From a checkpoint of a small mixture-of-experts model trained on Wikipedia.
Experts: 160 SwiGLU neurons an expert, 2 picks a token.
Below are experts of layer 2 (counted from 0) of a mixture-of-experts language model. Rows are named router (the router's row for the expert), gate (a neuron's input weights, with its number), up (a neuron's input weights, with its number) and show model dimensions 160-191. Each number is 50 + 10 x the weight over its row's rms, rounded and kept within 0 to 99.
After each expert's rows: "comes after" lists some tokens at least twice as common just before its tokens as in all text. This comes from a sample of Wikipedia text that the model never trained on. Tokens count by the router's weight.

# expert 12
router:42 64 59 70 44 56 52 41 38 39 46 60 54 59 48 43 39 54 52 44 74 80 68 47 73 49 53 45 40 57 67 55
gate3:77 40 49 47 51 56 64 48 44 41 47 49 40 41 62 34 55 55 39 44 61 64 33 61 56 42 45 54 54 67 64 64
up3:40 57 53 45 30 44 52 53 54 33 45 46 39 59 39 54 64 52 50 52 46 51 52 51 30 46 54 57 40 54 50 50
gate4:45 44 54 58 55 42 58 43 49 52 71 46 49 58 43 43 48 51 38 27 51 39 43 70 45 66 42 57 58 43 28 55
up4:60 57 34 50 70 36 50 52 55 38 41 42 50 50 29 51 69 49 53 52 36 65 56 51 52 33 41 61 35 78 55 65
gate5:53 59 61 60 43 33 53 56 62 67 41 51 26 51 55 41 40 64 50 39 62 58 62 42 55 44 44 60 57 73 55 65
up5:32 38 56 45 65 52 45 49 47 41 57 67 39 40 56 51 50 37 58 57 48 35 47 35 38 41 62 57 59 32 45 49
gate6:53 50 53 54 46 51 57 51 35 61 46 34 31 69 60 28 54 61 51 20 42 47 48 42 56 37 70 58 75 63 39 43
up6:64 49 48 52 34 41 42 57 46 54 54 48 48 48 61 40 53 61 49 48 52 54 65 58 57 64 43 54 56 57 60 49
gate7:68 54 46 59 45 34 64 47 46 54 61 52 59 45 59 31 44 60 49 42 57 41 56 62 51 52 65 39 58 45 32 46
up7:45 47 52 44 43 49 54 48 45 48 50 77 42 52 58 41 68 51 51 53 56 48 59 44 53 38 63 71 32 38 61 55
gate8:43 48 62 51 50 54 53 59 35 45 50 42 46 40 59 49 56 39 42 47 77 53 45 42 44 45 72 44 51 59 47 32
up8:51 55 54 41 47 63 48 39 63 48 51 41 33 43 33 54 54 54 32 55 47 44 45 51 58 52 48 45 50 47 59 43
gate9:63 47 39 54 48 57 48 32 76 39 54 48 50 46 57 38 41 36 48 48 50 47 51 59 75 44 59 31 62 53 50 62
up9:70 46 48 46 55 51 48 49 35 45 30 68 52 63 48 48 71 35 64 58 60 45 33 37 37 27 43 41 52 54 60 61
gate10:47 74 50 52 49 64 41 30 41 50 54 50 36 41 59 60 48 43 38 65 44 55 42 42 43 45 59 36 36 63 72 53
up10:60 53 58 50 50 40 55 41 57 52 54 47 41 56 71 49 42 59 51 54 49 70 57 42 49 32 57 49 52 65 64 50
gate11:61 42 53 58 54 45 31 48 58 45 54 40 40 50 54 47 56 51 62 47 46 59 76 44 54 42 54 44 68 71 51 43
up11:46 31 56 53 48 19 53 61 48 34 42 48 46 48 41 40 40 49 55 40 57 54 73 48 39 57 46 53 61 60 41 51
gate12:43 68 49 53 61 38 38 42 52 28 51 61 53 58 45 44 42 46 46 66 44 66 35 53 39 41 29 49 66 49 65 56
up12:49 43 53 48 44 42 51 27 42 46 54 45 56 71 48 30 55 47 55 39 43 62 36 48 72 46 62 43 56 53 53 43
gate13:49 39 43 34 51 66 40 43 47 28 43 56 61 44 56 43 37 59 68 45 38 66 47 55 50 46 37 48 55 48 50 46
up13:42 32 48 53 43 75 53 35 52 49 59 37 39 51 63 67 44 56 47 57 44 38 52 50 61 47 53 58 54 42 56 43
gate14:45 50 51 61 48 57 50 51 36 33 31 42 63 61 62 48 56 47 52 21 59 51 44 60 53 38 41 39 56 54 42 52
up14:56 43 38 45 41 51 41 41 46 55 60 55 53 66 53 47 46 51 55 33 37 43 41 44 37 55 47 63 49 63 36 25
gate15:50 60 52 63 35 56 53 62 36 44 44 73 46 38 56 46 58 60 50 58 52 31 55 36 64 53 54 48 55 54 53 61
up15:47 49 52 47 38 48 37 54 42 63 60 47 54 53 68 36 49 47 47 57 33 49 36 54 50 55 67 67 72 44 70 56
gate16:37 44 29 47 42 49 51 50 50 50 46 45 38 50 50 42 53 53 42 61 52 56 65 44 54 52 58 59 69 53 59 43
up16:33 67 50 45 59 45 40 57 53 53 60 65 52 39 46 65 65 38 56 61 48 59 44 50 55 55 49 47 70 45 25 45
gate17:65 38 54 73 41 66 51 38 62 46 45 49 61 66 53 63 47 42 49 44 56 59 44 58 51 36 44 63 52 60 53 71
up17:37 42 32 60 47 41 47 59 66 54 26 46 47 36 39 33 37 34 67 51 29 60 64 49 58 54 48 49 42 49 36 49
gate18:38 59 30 61 69 48 50 49 42 59 45 33 69 43 38 44 51 56 54 58 66 73 56 36 64 52 39 57 46 41 43 40
up18:42 52 47 43 42 43 40 48 51 49 64 48 71 40 52 55 62 52 40 61 38 46 55 59 47 67 56 30 27 64 64 54
comes after: "\n", " to", " =", " due", " not", " would"

# expert 2
router:42 66 35 55 47 45 43 56 45 31 49 35 36 35 37 46 50 70 65 55 51 51 54 40 69 65 61 30 58 35 50 74
gate3:66 64 27 33 37 45 61 67 50 49 43 38 51 55 56 49 61 44 55 51 42 43 70 38 60 50 68 39 62 49 60 49
up3:46 57 53 52 53 54 25 57 43 44 41 60 44 58 57 55 55 45 43 64 42 67 41 38 49 64 33 38 51 74 45 60
gate4:36 64 37 56 55 46 77 56 57 55 60 63 59 56 53 49 59 44 43 43 48 58 53 57 44 52 40 67 65 54 43 70
up4:52 54 39 56 52 43 51 55 49 40 44 48 52 53 61 59 59 55 33 40 48 38 40 42 61 40 66 50 40 39 48 34
gate5:43 51 57 49 47 54 45 58 51 36 48 36 56 43 36 41 54 37 65 40 36 52 64 46 58 47 39 40 30 62 67 74
up5:70 56 49 54 59 52 48 39 61 56 64 43 41 59 53 52 66 38 64 50 68 55 69 57 32 67 58 65 43 51 40 38
gate6:64 48 62 52 38 55 61 62 68 38 43 55 71 46 54 45 40 35 50 66 57 46 60 37 43 46 59 63 55 39 56 46
up6:53 53 34 49 39 63 43 42 58 60 43 52 48 42 45 37 56 55 31 45 34 48 51 45 38 57 43 51 53 41 53 52
gate7:32 60 45 46 47 56 51 52 47 50 65 60 39 57 45 45 62 51 50 52 54 52 57 58 45 54 65 65 47 51 43 59
up7:56 31 64 37 52 50 53 66 33 44 36 42 33 58 35 46 51 44 52 48 41 63 42 46 68 46 54 37 46 50 66 47
gate8:39 63 49 62 68 46 58 52 40 58 45 44 43 48 31 45 63 52 60 60 37 50 49 49 60 52 38 45 54 51 54 40
up8:41 56 76 37 52 38 51 38 35 58 66 55 42 61 47 55 58 43 47 63 50 42 51 48 52 27 56 60 57 47 63 64
gate9:52 44 59 65 69 45 49 59 52 39 36 43 64 55 44 47 56 47 51 36 43 48 43 49 61 54 57 61 48 55 45 61
up9:48 62 68 42 41 38 43 36 41 51 50 49 47 51 56 65 70 37 69 73 51 59 50 52 67 48 59 44 50 49 52 49
gate10:41 58 61 54 48 40 41 48 55 40 40 41 35 53 30 36 40 51 56 47 60 40 35 45 53 42 53 47 39 51 55 61
up10:56 45 59 56 65 45 42 40 62 64 44 52 33 50 52 54 39 40 57 52 45 29 44 27 37 58 32 57 32 54 42 53
gate11:38 47 57 64 44 65 40 51 54 34 58 56 56 50 28 59 43 42 63 46 40 53 49 38 38 53 41 48 56 30 68 54
up11:23 35 50 37 46 44 62 51 62 44 53 54 70 45 54 60 50 49 50 40 32 54 58 47 48 44 47 35 58 53 45 43
gate12:50 34 47 63 29 50 56 44 54 61 51 35 49 43 25 62 71 53 55 49 62 37 52 57 72 44 81 44 60 51 46 67
up12:62 43 48 43 48 70 37 57 37 45 50 54 57 53 51 61 44 42 68 52 61 43 46 49 51 52 44 53 48 61 50 49
gate13:52 62 49 48 55 52 71 39 63 56 28 55 61 58 57 39 43 34 45 27 50 46 61 23 47 60 41 46 51 55 62 65
up13:45 44 69 61 38 59 56 64 54 45 29 50 44 60 34 56 49 40 26 45 69 54 56 39 41 50 44 45 62 50 60 55
gate14:57 44 36 59 58 72 45 49 59 38 52 50 42 61 46 37 53 61 46 43 50 54 58 54 46 52 41 51 31 38 60 56
up14:48 43 53 52 67 51 66 57 38 34 48 56 51 40 51 57 44 59 53 41 51 52 43 58 37 57 44 47 60 37 58 47
gate15:35 46 45 69 56 51 43 65 35 40 52 39 44 30 55 57 50 52 73 58 36 65 57 50 58 53 49 59 49 43 62 56
up15:70 51 53 36 50 51 44 57 56 49 52 65 52 33 24 20 52 41 67 56 45 64 48 54 60 31 60 49 53 61 54 61
gate16:69 45 35 56 64 36 44 51 41 41 46 70 38 51 68 60 38 64 50 57 52 55 40 59 48 21 64 64 50 50 47 51
up16:36 49 60 46 42 47 48 49 56 61 65 38 18 42 39 49 54 43 41 62 32 57 34 20 50 52 56 54 48 57 51 61
gate17:49 48 45 44 68 48 60 69 42 54 60 45 33 49 60 48 56 57 55 35 77 67 40 55 62 36 56 51 54 39 68 66
up17:51 55 44 39 55 45 47 61 48 45 52 58 52 32 60 52 48 64 33 54 47 65 23 59 43 50 44 68 42 62 42 43
gate18:38 51 56 47 45 58 53 52 54 45 37 46 60 61 48 38 35 57 56 56 57 65 51 43 53 65 64 33 52 42 61 47
up18:44 58 63 58 41 54 57 44 53 39 50 58 48 54 17 56 48 67 50 58 59 53 66 38 44 57 40 43 43 53 69 36
comes after: " ", "\n", " 0", " 1", " 2", " —"

# expert 5
router:42 49 31 56 45 60 26 50 34 38 43 61 57 67 37 52 53 51 43 40 46 67 56 34 54 60 50 40 50 44 44 54
gate3:33 51 58 46 39 45 46 46 45 49 59 45 70 57 64 50 60 52 48 38 37 41 38 44 45 59 38 49 39 43 55 64
up3:58 59 60 41 59 46 54 49 48 61 54 45 67 61 49 42 44 43 66 45 54 59 35 32 36 48 54 62 60 46 37 53
gate4:41 60 57 47 38 47 45 48 52 51 56 50 51 57 37 54 35 51 55 47 41 43 72 49 43 40 55 52 55 38 62 47
up4:30 51 48 53 43 37 45 50 49 59 45 54 51 46 40 55 42 27 43 56 45 67 71 53 58 49 49 43 35 50 38 37
gate5:50 40 42 56 37 42 34 56 52 49 51 45 46 49 49 63 51 48 66 42 42 57 41 44 59 33 37 45 47 51 46 50
up5:35 61 45 57 65 62 72 40 53 49 43 69 53 64 47 42 46 68 65 63 65 57 50 42 50 42 53 43 47 35 42 35
gate6:40 40 34 82 51 50 55 37 62 61 46 56 54 63 64 59 50 45 60 54 42 46 49 45 45 52 60 47 44 24 60 44
up6:47 54 59 59 43 50 48 36 38 32 54 49 70 64 61 45 54 63 54 64 43 63 52 48 52 42 54 50 44 56 54 64
gate7:55 38 31 71 56 56 56 41 52 27 52 55 37 41 50 69 53 43 58 31 44 55 56 59 39 54 48 66 46 38 35 57
up7:56 51 41 67 39 41 43 57 39 51 55 61 31 58 47 43 68 62 50 46 50 42 49 49 37 47 39 67 56 61 48 53
gate8:45 56 41 63 48 57 47 50 56 23 60 52 50 45 51 59 61 33 63 43 46 55 49 41 61 38 46 43 55 38 39 48
up8:39 56 63 45 53 47 16 56 56 55 56 70 59 58 51 46 29 50 55 34 42 46 55 43 44 49 56 41 59 56 58 57
gate9:31 43 55 43 38 42 32 66 64 65 36 61 54 57 50 45 43 56 60 57 66 40 46 40 44 62 47 37 62 62 44 54
up9:39 24 49 30 47 51 44 40 49 59 49 63 46 57 52 33 55 51 54 59 63 52 54 48 51 56 62 35 45 36 63 30
gate10:44 60 35 37 32 59 52 52 70 35 57 47 56 63 28 55 45 46 32 34 46 69 57 56 43 40 38 54 46 60 60 60
up10:58 62 52 39 39 38 63 33 29 51 49 63 53 48 57 60 40 46 42 21 49 50 49 58 55 45 64 47 38 55 47 46
gate11:48 35 47 39 35 42 46 46 43 47 39 58 50 57 52 54 47 55 45 40 47 64 45 60 45 26 39 54 48 38 62 41
up11:73 51 58 43 55 50 59 58 47 63 59 44 58 55 65 68 52 28 46 50 45 45 57 54 42 50 46 55 48 48 60 54
gate12:50 41 41 54 38 62 49 52 51 43 48 47 57 60 51 45 62 42 54 64 50 37 51 50 59 49 56 67 47 32 55 56
up12:37 60 48 50 37 44 60 43 57 54 47 50 50 57 72 35 63 33 52 47 45 44 45 45 42 36 62 40 47 44 66 49
gate13:55 43 49 39 46 48 42 58 50 33 49 58 60 54 71 28 36 43 66 41 63 45 42 61 49 39 33 65 51 42 50 42
up13:31 38 47 66 67 52 50 49 37 64 64 52 65 62 49 49 51 56 42 59 48 44 56 47 57 50 55 52 55 40 47 36
gate14:45 50 50 56 42 50 46 62 54 55 69 49 60 59 54 59 62 52 60 54 51 54 56 55 68 55 65 33 56 53 36 45
up14:55 57 40 57 42 40 49 45 37 67 36 47 58 76 62 58 49 41 45 60 45 37 28 30 46 44 58 48 64 66 40 44
gate15:52 43 53 58 57 55 42 43 47 44 53 46 60 47 47 76 64 50 53 50 62 61 58 47 54 34 46 38 46 62 42 46
up15:38 50 56 53 60 43 30 38 34 78 40 37 39 50 55 48 38 58 51 36 52 54 42 62 57 46 60 57 50 49 38 56
gate16:61 49 57 54 52 23 54 57 36 38 44 60 46 52 44 48 53 69 45 42 47 52 52 60 39 53 62 62 44 46 63 50
up16:42 37 50 52 38 62 54 52 37 45 61 41 51 67 33 53 52 53 52 58 63 65 50 39 52 46 60 50 49 47 40 66
gate17:53 45 52 41 47 50 42 62 46 44 40 41 38 41 42 20 64 40 55 38 46 58 55 46 61 37 47 47 48 45 60 40
up17:55 64 43 56 37 35 47 37 40 55 52 71 57 61 48 49 56 58 43 48 44 44 35 45 52 48 41 32 49 51 49 54
gate18:48 38 49 48 54 52 54 38 54 37 41 53 36 47 48 61 55 51 47 44 57 67 65 46 50 44 50 38 44 65 42 48
up18:35 66 66 48 52 33 46 43 68 52 48 46 40 44 47 67 55 46 46 60 41 60 59 58 42 76 37 41 45 56 60 66
comes after: " the", " of", " in", " The", " a", " on"

# expert 7
router:58 52 57 66 52 53 47 35 44 43 55 47 55 64 43 52 51 62 49 39 59 64 51 49 52 58 42 52 51 50 55 49
gate3:69 41 49 39 52 49 43 46 51 41 49 40 57 35 46 48 31 53 61 40 54 51 57 57 42 44 53 56 59 59 65 48
up3:43 35 52 54 54 38 57 36 47 51 62 51 59 40 55 60 51 69 41 59 51 55 44 43 51 72 42 54 63 66 44 47
gate4:48 62 54 54 60 54 41 54 46 57 38 27 55 61 45 53 69 52 68 51 40 63 35 55 41 58 45 22 33 53 70 45
up4:44 51 65 42 34 39 40 53 50 53 55 49 42 44 53 53 49 36 52 36 46 42 67 40 62 51 70 49 59 60 36 42
gate5:60 48 40 43 42 55 46 30 47 58 41 55 50 57 42 48 42 56 58 55 26 55 53 78 55 53 77 47 64 74 51 37
up5:52 74 45 50 44 43 51 38 61 66 47 48 68 55 42 61 40 54 39 67 51 59 45 51 49 76 57 38 56 42 45 42
gate6:59 56 52 44 59 41 50 54 48 43 65 38 45 32 22 63 54 33 59 38 54 42 55 41 52 31 62 50 53 68 59 49
up6:59 57 45 47 59 42 51 65 45 54 62 47 39 34 59 53 68 61 55 52 37 53 67 53 40 49 62 46 44 37 39 52
gate7:51 41 43 43 57 70 43 52 66 46 53 32 49 55 58 58 46 63 57 31 63 42 38 38 54 41 28 58 44 27 46 55
up7:63 43 50 41 18 48 56 40 42 54 58 47 35 53 32 48 43 60 54 56 50 52 59 71 67 44 39 45 63 63 52 60
gate8:40 46 66 53 37 48 46 42 51 72 56 53 48 50 51 54 44 30 41 34 56 46 67 29 65 54 46 44 58 69 48 49
up8:33 58 55 47 51 60 50 59 27 40 51 57 54 61 39 43 50 64 42 53 62 64 64 27 35 65 60 41 45 60 68 44
gate9:65 48 54 49 62 62 53 42 51 40 35 48 53 37 54 52 40 62 56 33 58 53 43 45 53 52 42 44 42 51 59 50
up9:49 45 51 37 32 36 53 39 55 40 43 39 59 47 59 60 58 61 32 60 42 48 37 56 49 35 61 48 30 58 57 59
gate10:51 60 53 56 58 43 49 52 43 56 41 46 62 43 40 49 27 49 45 57 28 26 45 36 75 52 52 47 42 44 54 45
up10:45 37 45 50 42 45 53 70 40 59 67 65 37 56 39 50 72 35 50 35 33 64 38 57 56 45 37 39 51 55 44 40
gate11:32 42 54 26 52 62 51 53 52 52 45 39 58 45 45 43 55 58 46 46 65 58 42 39 67 60 48 55 54 49 84 60
up11:50 65 68 43 44 52 32 38 57 52 48 44 51 41 32 48 43 46 66 54 51 14 59 57 62 40 44 44 68 54 46 54
gate12:56 68 54 74 67 53 58 40 57 42 38 65 56 54 61 40 42 48 38 49 66 48 41 57 47 49 56 63 43 75 50 50
up12:53 68 27 56 30 45 54 44 47 48 56 60 53 49 61 47 52 47 61 46 60 36 45 37 51 74 67 65 46 65 51 46
gate13:59 33 55 62 36 43 37 48 34 62 47 66 46 61 53 49 60 30 55 53 53 60 53 40 57 70 33 30 63 57 68 38
up13:49 52 74 53 48 61 45 65 40 67 42 47 43 26 55 34 54 47 58 51 38 47 41 41 61 53 55 53 46 76 50 53
gate14:35 46 58 49 44 61 40 42 41 43 43 58 56 53 58 53 39 49 57 42 35 37 47 46 40 63 49 43 57 64 65 41
up14:36 49 56 51 31 48 65 49 46 40 48 53 36 53 67 47 46 64 50 40 33 53 25 65 57 42 38 31 61 54 46 58
gate15:65 57 42 45 40 52 56 49 55 65 67 58 56 60 57 38 61 37 53 64 54 41 51 46 62 52 53 47 38 46 78 47
up15:51 35 41 48 56 56 59 58 51 60 57 49 37 60 43 56 51 38 62 33 33 57 68 37 47 63 55 52 57 46 46 62
gate16:65 62 37 66 60 39 41 63 31 53 59 41 55 53 54 59 57 39 49 53 57 57 66 24 45 50 64 58 39 43 58 54
up16:57 43 47 30 56 42 46 54 40 51 42 53 41 41 77 62 54 60 62 56 40 49 34 48 57 62 69 40 51 56 56 37
gate17:50 65 37 47 38 62 50 43 42 50 35 45 47 36 30 32 62 62 65 51 60 51 60 53 58 63 40 63 56 42 56 55
up17:48 37 68 48 50 63 48 73 41 37 55 42 38 70 72 44 45 49 56 40 52 45 57 49 55 30 43 46 63 45 44 52
gate18:62 39 46 54 69 59 47 44 42 58 66 51 80 33 25 66 52 56 56 62 44 57 48 72 43 45 44 58 36 52 38 54
up18:58 47 54 53 71 61 60 47 54 52 50 56 67 51 41 44 59 53 49 51 36 57 35 53 49 52 64 49 48 60 61 53
comes after: "\n", " |", ".", "===", "==", " =="

# expert 0
router:52 51 36 53 57 46 47 19 55 44 31 60 63 49 63 55 52 48 55 46 51 45 55 42 72 43 49 44 46 44 43 47
gate3:49 51 50 44 45 54 32 39 44 48 60 63 30 64 59 48 62 65 64 57 56 46 50 47 56 53 54 38 47 72 40 51
up3:50 56 48 55 68 61 52 42 42 58 41 57 48 54 45 35 47 53 31 47 57 47 51 59 44 34 34 53 47 38 64 43
gate4:35 38 61 37 50 53 41 42 45 59 61 39 39 50 51 40 49 49 47 44 32 52 45 39 53 43 51 53 52 49 50 56
up4:42 36 58 48 48 52 52 56 55 47 46 56 28 67 51 49 66 48 53 34 45 59 64 45 40 52 37 57 42 48 42 57
gate5:65 52 48 44 53 53 55 49 76 54 47 40 51 61 53 65 45 47 59 57 47 51 52 55 69 62 54 57 44 63 55 54
up5:38 59 57 35 61 50 48 42 55 39 52 40 52 43 50 42 56 46 64 47 51 42 56 56 50 63 43 47 57 36 81 60
gate6:38 60 44 41 55 53 50 56 53 54 40 59 50 47 53 59 61 35 49 49 42 53 68 42 37 47 37 50 53 42 52 50
up6:44 69 44 62 42 35 56 29 52 44 50 55 45 48 45 38 53 50 50 59 59 40 53 57 46 37 65 41 53 44 59 52
gate7:64 55 63 53 58 40 63 50 65 59 56 47 46 65 51 72 63 54 55 49 52 53 42 25 40 53 49 65 36 72 47 54
up7:44 40 47 54 59 64 54 53 45 36 45 50 54 45 53 28 46 57 62 41 46 49 44 34 55 35 35 69 45 50 37 28
gate8:36 52 46 39 47 65 58 34 54 37 42 49 40 54 51 64 48 57 70 53 43 72 47 51 52 38 74 57 58 37 61 51
up8:56 66 44 56 50 48 66 43 46 63 52 24 44 55 59 47 58 60 48 61 56 36 43 45 51 65 60 46 35 58 47 72
gate9:39 60 61 61 56 57 39 63 54 53 47 50 54 55 41 47 59 38 61 62 43 56 53 58 57 45 51 46 43 59 51 56
up9:49 63 35 46 47 48 29 51 44 56 40 61 61 34 38 67 59 67 38 71 46 57 61 49 48 60 29 56 61 46 47 49
gate10:49 46 61 39 35 69 49 33 64 67 44 54 59 65 63 42 42 67 48 48 62 56 40 19 54 44 36 61 41 59 52 46
up10:44 45 35 46 47 50 40 50 73 53 61 48 61 37 51 42 61 41 43 58 50 51 61 56 47 45 38 55 24 42 33 51
gate11:57 46 59 45 42 57 55 58 49 50 44 72 49 55 58 65 41 56 61 57 62 57 50 58 61 57 62 56 56 46 41 37
up11:46 45 53 57 47 58 55 30 46 52 45 59 42 59 44 19 52 39 66 49 54 58 34 47 49 40 31 42 59 39 47 29
gate12:49 54 47 57 63 40 58 36 56 47 52 55 63 39 68 58 60 39 40 41 57 57 45 59 51 54 54 46 52 54 40 37
up12:57 38 38 56 55 23 50 61 57 54 48 43 60 42 33 62 50 53 58 47 56 39 67 53 63 59 33 60 47 55 27 53
gate13:54 45 57 54 43 56 38 49 47 43 59 49 56 44 45 65 49 42 40 51 48 44 52 54 53 44 68 35 57 46 50 53
up13:49 56 60 52 50 48 57 47 56 43 49 55 36 47 51 39 47 56 38 44 39 58 32 45 80 56 65 55 32 57 52 53
gate14:44 34 63 48 50 49 37 46 39 61 29 42 64 67 41 55 62 50 39 53 61 45 44 65 61 58 51 72 55 39 60 42
up14:54 49 28 66 43 54 49 42 44 57 56 52 66 39 55 71 73 60 33 43 62 54 61 45 41 45 45 56 56 53 35 52
gate15:51 45 37 42 74 67 47 54 48 54 48 56 47 34 54 43 42 73 63 33 62 58 44 62 48 58 61 58 45 46 42 50
up15:44 57 62 47 52 43 61 50 45 61 58 53 46 29 46 58 40 55 37 55 37 43 48 50 34 56 59 42 48 46 60 52
gate16:63 57 52 48 33 47 52 46 58 48 51 58 51 55 57 68 59 63 22 47 62 46 57 34 60 54 48 26 43 48 59 52
up16:51 34 42 59 43 53 36 54 51 43 40 65 55 42 44 54 34 66 39 60 57 26 64 68 54 46 69 40 35 52 47 40
gate17:55 55 41 57 50 59 33 39 39 55 42 49 59 44 54 57 43 51 62 66 56 46 49 69 45 51 58 67 47 57 33 48
up17:55 26 32 64 62 61 61 50 51 39 32 45 58 46 54 41 38 56 54 51 64 56 40 52 34 47 63 58 48 49 47 55
gate18:43 29 55 65 50 47 53 33 56 48 46 55 52 63 57 71 66 36 56 51 56 45 55 54 56 54 46 42 66 48 42 55
up18:52 37 51 61 55 40 59 63 57 55 66 38 40 31 55 53 50 42 52 64 48 56 57 57 50 43 45 40 57 48 57 44
comes after: " |", "|", ":", "′", " /", "°"

# expert 9
router:37 41 42 62 55 45 34 49 39 46 41 52 46 52 60 51 48 49 68 44 47 50 52 41 53 64 55 39 48 39 62 60
gate3:45 53 27 50 40 60 57 47 53 39 50 52 57 69 60 57 55 67 63 64 53 47 51 51 46 50 49 34 47 47 44 40
up3:45 55 59 52 73 33 39 47 33 48 42 34 43 45 69 52 40 48 46 51 58 50 71 59 60 59 40 39 50 51 52 57
gate4:39 54 66 49 46 31 52 63 40 41 38 47 54 61 53 53 56 27 62 55 57 61 36 52 58 68 58 55 44 43 60 63
up4:60 55 47 57 59 55 60 38 63 62 51 48 53 62 63 43 41 42 62 34 37 31 48 48 43 40 53 47 57 53 35 45
gate5:43 34 35 34 51 39 48 27 53 22 65 58 41 51 49 55 46 44 42 56 51 45 62 53 34 60 67 58 39 42 51 40
up5:54 68 63 62 33 62 56 43 75 69 25 56 45 55 47 53 71 29 49 55 43 44 48 38 59 27 38 34 40 49 48 42
gate6:60 55 41 42 61 42 38 43 29 48 39 45 52 59 40 40 45 51 57 49 50 65 41 56 44 44 62 40 59 33 59 47
up6:44 73 38 54 64 53 67 43 52 51 45 56 50 56 36 40 50 38 50 38 50 62 37 49 55 46 50 58 53 46 51 59
gate7:38 41 45 48 64 56 53 49 51 33 52 53 57 56 48 58 30 51 60 58 57 41 37 36 47 39 57 48 45 32 43 64
up7:56 39 50 38 55 48 49 69 58 59 51 61 47 54 46 47 57 48 42 46 52 35 42 46 35 50 27 33 43 67 43 68
gate8:35 62 50 60 44 49 60 70 70 65 49 40 44 66 40 55 45 41 45 64 43 59 54 43 49 68 50 43 36 57 68 48
up8:47 53 34 52 50 36 51 51 66 53 56 39 45 50 50 63 62 45 52 62 54 48 64 40 73 66 55 48 42 55 60 63
gate9:50 63 45 55 46 48 37 31 54 56 52 57 57 50 37 36 45 47 55 61 52 81 47 52 34 42 47 56 53 58 49 69
up9:36 61 43 63 58 42 64 77 41 33 44 54 58 52 58 48 52 65 52 56 49 42 39 60 59 54 46 63 48 53 40 35
gate10:71 38 54 55 61 24 65 53 42 49 47 62 49 41 56 47 44 58 65 56 45 41 73 37 43 64 73 50 52 51 56 53
up10:50 48 51 48 60 48 61 49 51 36 63 44 50 48 48 58 40 38 64 51 53 49 76 31 55 68 51 53 43 38 72 48
gate11:44 54 48 41 47 43 55 47 31 49 56 62 42 64 45 51 40 49 62 40 50 48 48 48 44 51 56 63 47 58 45 53
up11:42 65 38 48 34 49 48 42 48 56 39 57 57 50 57 44 54 39 45 46 58 54 44 63 49 60 50 51 52 53 48 52
gate12:37 46 60 47 39 21 44 43 59 51 47 45 39 34 58 52 47 65 52 35 62 58 37 37 57 56 39 48 52 70 33 52
up12:54 60 42 67 39 60 35 45 42 41 54 51 50 76 55 54 50 43 47 45 44 48 49 64 52 36 52 52 54 54 68 31
gate13:46 44 55 40 42 46 58 44 50 64 48 47 57 55 52 28 43 45 48 78 50 44 62 39 50 58 56 39 34 45 49 52
up13:61 48 63 44 50 64 54 49 52 49 49 41 38 46 53 49 44 57 50 40 63 36 49 33 48 65 71 54 56 65 38 50
gate14:56 71 51 55 58 70 54 46 59 48 55 43 42 62 38 52 69 51 47 54 58 47 47 42 43 60 47 49 41 56 55 37
up14:56 54 22 40 42 41 44 60 60 40 50 59 63 48 44 47 51 41 59 51 49 57 65 73 56 32 62 55 46 52 54 62
gate15:49 48 48 52 42 36 46 59 49 42 35 38 55 59 59 38 51 45 54 40 65 46 55 40 46 54 46 60 50 63 60 61
up15:39 57 41 46 41 47 46 39 51 29 52 53 54 34 39 43 57 47 57 53 51 56 66 54 56 47 49 53 49 44 27 63
gate16:55 58 37 63 35 43 46 65 60 46 52 55 48 46 51 39 47 42 63 53 70 41 48 49 55 35 66 45 40 40 31 62
up16:60 52 52 70 42 49 54 32 43 53 58 57 48 26 62 24 64 60 61 55 56 46 46 43 42 55 75 64 42 34 42 42
gate17:45 42 34 46 43 34 63 66 57 42 37 59 48 57 76 56 37 58 64 44 49 50 54 43 57 51 48 47 53 67 50 41
up17:58 61 34 57 66 43 46 47 35 39 40 36 42 55 36 46 47 66 50 58 43 40 36 42 52 62 47 69 43 48 58 41
gate18:56 51 48 54 50 51 48 51 43 68 48 57 39 51 59 46 54 46 46 43 51 54 51 58 69 46 70 59 51 38 58 42
up18:47 49 51 45 74 56 45 36 55 38 53 48 41 43 40 51 52 44 51 50 57 49 46 47 36 63 54 59 37 49 44 37
comes after: "\n", " of", " in", " List", " for", "s"